From a checkpoint of a small mixture-of-experts model trained on Wikipedia.
Experts: 48 experts in each of 5 layers, 224 squared ReLU neurons an expert, 2 picks a token, a sigmoid router, a shared expert of 256 neurons.
Below are experts of layer 2 (counted from 0) of a mixture-of-experts language model. Rows are named up (a neuron's input weights, with its number), down (a neuron's output weights, with its number) and show model dimensions 192-255. Each number is 500 + 50 x the weight over its row's rms, rounded and kept within 0 to 999. Numbers have three digits each.
Before each expert's rows: "raises" lists some tokens whose logits its average output raises strongly, later layers aside; "mostly gets" lists some tokens that are sent to it at least half of the time. This comes from a sample of Wikipedia text that the model never trained on.

# expert 28
raises: " involved", " heavily", " seen", " well", " significantly", " widely"
mostly gets: " was", " is", " been", " are", " being", " be"
up0:563520529579512502473526532529425486395559555517498505519499406493448528509481517442493495571582446509524505458540472532512516492561505504469357595485477369547482481454464558456540489551463521
down0:456516480494583436520509458470443600548536510538571481492514521529571496524579516599497546642474447570478583641476449556566574489522501449460538412510541524396528481530530497562500452593505498

# expert 43
raises: " of", ";", ",", ".", " |", ":"
mostly gets: " film", " album", " song", " music", " Film", " book"
up0:442470389396523451441513601467405465529539523455428573459521481526509542458451532433504455605553516473472553522511547441554599589482522541415500375630533539493561365521478495529551529443499487
down0:534434507506402538473562482485437513449489470541499456560535533510483569387470503561476532433519497536454563428491686519432508431573514493592543479484525492526516447426549455554454480496503525

# expert 41
raises: ".", " to", " m", " ", " in", " ("
mostly gets: "3", "2", "4", "5", " million", "1"
up0:520415491507565503466382561557470515530514551508490460520513476448504499542506480479575466536520522480434579576490520595547542512544544484586576400590539529524467511453522448448532475545459503
down0:459516397483479544531499461469602524557625502413416510510463542514552516463462557475519517523566564542463545478517598475440482467509489558465474546521539451551517501457457508551433427553460424

# expert 38
raises: " |", ".", " and", " in", " during", " after"
mostly gets: "\"", "\".", " m", " km", ".\"", "\","
up0:569541563549454486444405455468473435528545540515504451487547487478487484553522548541481506447508562520491491462521562558471547447510468400546491486656535425527448513518491433405536571511479496
down0:450409498524475440423437456502546512496434499470375434559548495428543418543494534525497504540505480505513474499424587499557520530591537543538457473425552517516453457553546512533477497504443397

# expert 26
raises: " its", " their", " his", " the", " a", " an"
mostly gets: " because", " took", " make", " wrote", " how", " become"
up0:500597432580416563483459489511468493504585579436457517511500515479457415450562498530483586521492500566435488487500520465555538590471482357557556481491544446529536462404571559537506460485579472
down0:505498550525498431446596497477465501460418561538540553529485389476561414534495602465515505460476508461489480492542540414568456439454494495581516449532527542507427541569517480505479540462437453

# expert 3
raises: "second", "with", "the", "bir", "from", "who"
mostly gets: " \"", " (", "/", "(", " '", " (18"
up0:478516481503472463473518466489521454453484446449475411558461487433479494517442500541475490463418466563491407520526488516434611478590449499498552503510539420531465488451419487565488514459500473
down0:477511406573499523447536538460531461497543505543531521573552484556500521502474466570509433444537502417493465505498509468456469424565562517498547447502440477464542539474474518434477487652522546

# expert 17
raises: ",", " and", " or", "-", ".", " of"
mostly gets: " American", " former", " British", " local", " German", " French"
up0:573478470452508469504467497438484413482471513467494497490465546560566532487525501564446450516426533555500501508460597531545506489549509464451488602471421423523427431498547553528498530520533580
down0:502476521343485430434502502471510443562590538559454602463497471471496474467452491515458465535529444460560455406555516405443477431471442553465459389532537461494520449508438523499486544531456466

# expert 10
raises: "-", "ly", "s", ",", " and", " "
mostly gets: " public", "al", " National", " military", " modern", " social"
up0:560556421458511494513460472601441513541466540428505505521476452580531506442468470474509472536548523493539523531431504458529509510457491439533591467511516410546515414445541491535559626500431597
down0:565458502430414573490472503532490542522476576399487505565445576499498450530471525522424485481494500553504442456513489488493587543503511524526480517523518484435529533607428447526485430434426481

# expert 14
raises: " \"", " place", " of", ".", " ", " early"
mostly gets: " two", "===", " three", " all", " later", " some"
up0:600541485583525487505505539445457454467491519434527388495518507433497542549437532524569485479533400497496537456563452416562491482552467490479448510487447480581530501513493543498601514466498564
down0:532534525524570550497495509536505446458544600521498580489529555412433549505584561479500438440467554538579482539562523472534452454440470496484484436532457488393539450485473476529567521466482531

# expert 5
raises: " the", " a", " an", " their", " its", " both"
mostly gets: " –", " by", " -", " —", " with", " including"
up32:516559429527498503514533528477427466541542545548413419523555585431588586374475549481421540423447457484498427495435436523518596475579439552478466491490467486488547477502639426554438527496529495
down32:522497470519530512567484516443558475449516496509530494523600449526404561595472471533403456412484470607559415481522455474497588477535469566557429546440410465514484486485509469435461615403647505

# expert 27
raises: " of", " in", ".", " from", ";", " at"
mostly gets: ")", " area", " team", " service", " system", " district"
up0:510560471480579443491521523477528508399439544473467511480561506417543512488415514475489436511493429467535579519571474537431519359459498438552487479419526542383526483535547395581480486530504498
down0:432472483606489496564432463514404538566458442541489494533429509460513478440498506530495481457429476495507548590495453467499398554543474497496585497485445459556502457501467519343483472440397474

# expert 39
raises: " A", " ", " Al"
mostly gets: ":", " John", "):", " William", " Michael", " David"
up0:499525479478586563405506495450530499500447505558510522462566520533432451577556561508456492545485425545436496426506560472480482510443531490498541441544630493491447551537497468489492486440551493
down0:522506519466495476479509509464498473474525459425547536553479486424478515567525510537501530543518433476498511504477524563439495526549479533537452479461563480519495470486590468593616560468455518

# expert 34
raises: "-", "–", "&"
mostly gets: "er", "ter", "ig", "escu", "ar", "eri"
up0:440581587520522543433368500492494551517529412465498563413409544455467505480595535522545532535517493541515583476466506512457516473582475485448429573432477509502559461536507490547451580580446546
down0:550536556460464485563526526496477556590513476507371490458538463626443577534464495423481535572436490517535549459592445413564452515563460529424423522451514397494439547448529539476553517576433564

# expert 35
raises: "-", ",", ".", "'", "–", " ("
mostly gets: "CU", " ESPN", "BC", "EST", "AT", "FM"
up0:436486470490461428508513464438572479473546476553545412501390534498447489459587530493474485465491590501615396522523488497591527480488508442432562496602434476472427500532595446455583540540419555
down0:633543576499369532503581488565371605475487448518509462436537501505515561459478501490517453463539452517500543456477490457413444498471510462537465458468493447533615509421472553394465506582449367

# expert 16
raises: " on", "\n", " in", ",", ".", " to"
mostly gets: " name", " known", " there", " title", " There", " birth"
up0:424530535555573540534570512462575626500520405521473524488520421474464494518483417508530437520535529517489540494460427496522442552498527491432502519536425575528379510486532576471533487527596469
down0:579481563485477485510451489519558532521553483449525419542605482443542576486486529518443552459517460581528516409537564520535580507456509548476563549509545523535448536452499460539434497538465522

# expert 37
raises: "ian", "an", "s", "ton", "al", "-"
mostly gets: "k", "n", "l", "ch", "z", "j"
up0:541526477465522520470471493527444527440384522562542477510428481473491506422520501494504543512453458507488549406465414501475549443506574555508495498514476603523359468493512464519532520532493507
down0:458422587504458449432487378526460538527529534486566482537446452462436541436522521452533506454459470549463484582524537603487454543391443461481529523530451528513488418543596571470515514408552540

# expert 7
raises: " the", " his", " other", " her", " "
mostly gets: " from", " /", ";", " between", " •", ");"
up0:523427569492349499601583464543483437566547538484471460544503428422526564467426544383588482533594460516377581527502489493477521487491565494475543560427459445523481520439526478520449442459466517
down0:476478481584531553490545542535515453484451461561416556493517489573503541500443494529542554521507528405486559484471508500421495469547428511503492494535499566553425497445419520416417611474586571

# expert 42
raises: "w", "on", "vo", "b", "va", "."
mostly gets: " A", " E", " No", " U", " R", " O"
up0:464534391484484547457479577530508487559498463556472442447515591511501402507491561497541491507498520499385589450550447548495478551477459491512483475538514497603474537473516528528516479454561454
down0:412444521529458454468494529570518501443497554520507530559547417516506493500485495496516521500477492503513481453342485492492527445585492531494463534558526411528537509500516445541472570411439471

# expert 8
raises: " meaning", " although", " as", " though", " where", " but"
mostly gets: ",", "),", "\",", " 28,", " 26,", " 27,"
up0:456459466500523566610515479433543470541507419481519477484466448512441522581652539499557508468459402509439542495547450481561488516565528460641469489495447492437580389473458492508491546419539491
down0:621417463484418495509464526467520535473401503430536463561431543464546552420498412518449530599569608503552452584454516528479522533528467555474562525515523421505455487528472460387478431509538496

# expert 40
raises: "-", "il", "–", "an", "z", "to"
mostly gets: "a", "o", "ia", "is", "ne", "na"
up0:433490483476565471513450557466447549547430507492398414468492494485517621447478572570526592526527520517459432535534523465517517546464513416546492575506498574453462540531561504388501488439485436
down0:489546486558523470442427541525524603561473488498504576421562556482567496653581562472510456499526505552505488535467445479472520477527557574513431647521529505544437493488517477486494436463544579

# expert 33
raises: "ever", "ren", "1", "Y", "els", "W"
mostly gets: " B", " H", " C", " J", " S", " after"
up32:411495465506603526528488412515506618430563485432555547495486537507557493360466432457497480565513595423548523464555413452505576516484531462496513501551516608553554476471485421334590563446511448
down32:539462450606667462486524491571442494517449487481415487464511422464380518460456501518497518547480525522527458533559497515560554467528484606551468394493521448569540559497523551576499469565504539

# expert 32
raises: "\n", " The", " However", " They", " In", " During"
mostly gets: ".", ").", " but", "\".", ".\"", "!"
up0:608507481489508464393510516560570554525602505546406534518496514457493478548436544553485488388490607526465453420527432533456576532453500501455466400448465494488502428557525462528521569601541466
down0:490504486505511475502576521583577457492585514554449478502453524412437425534427532594458390515581483511447548441516556518531486518496471449497426561547512487584565542452573388592424495509421507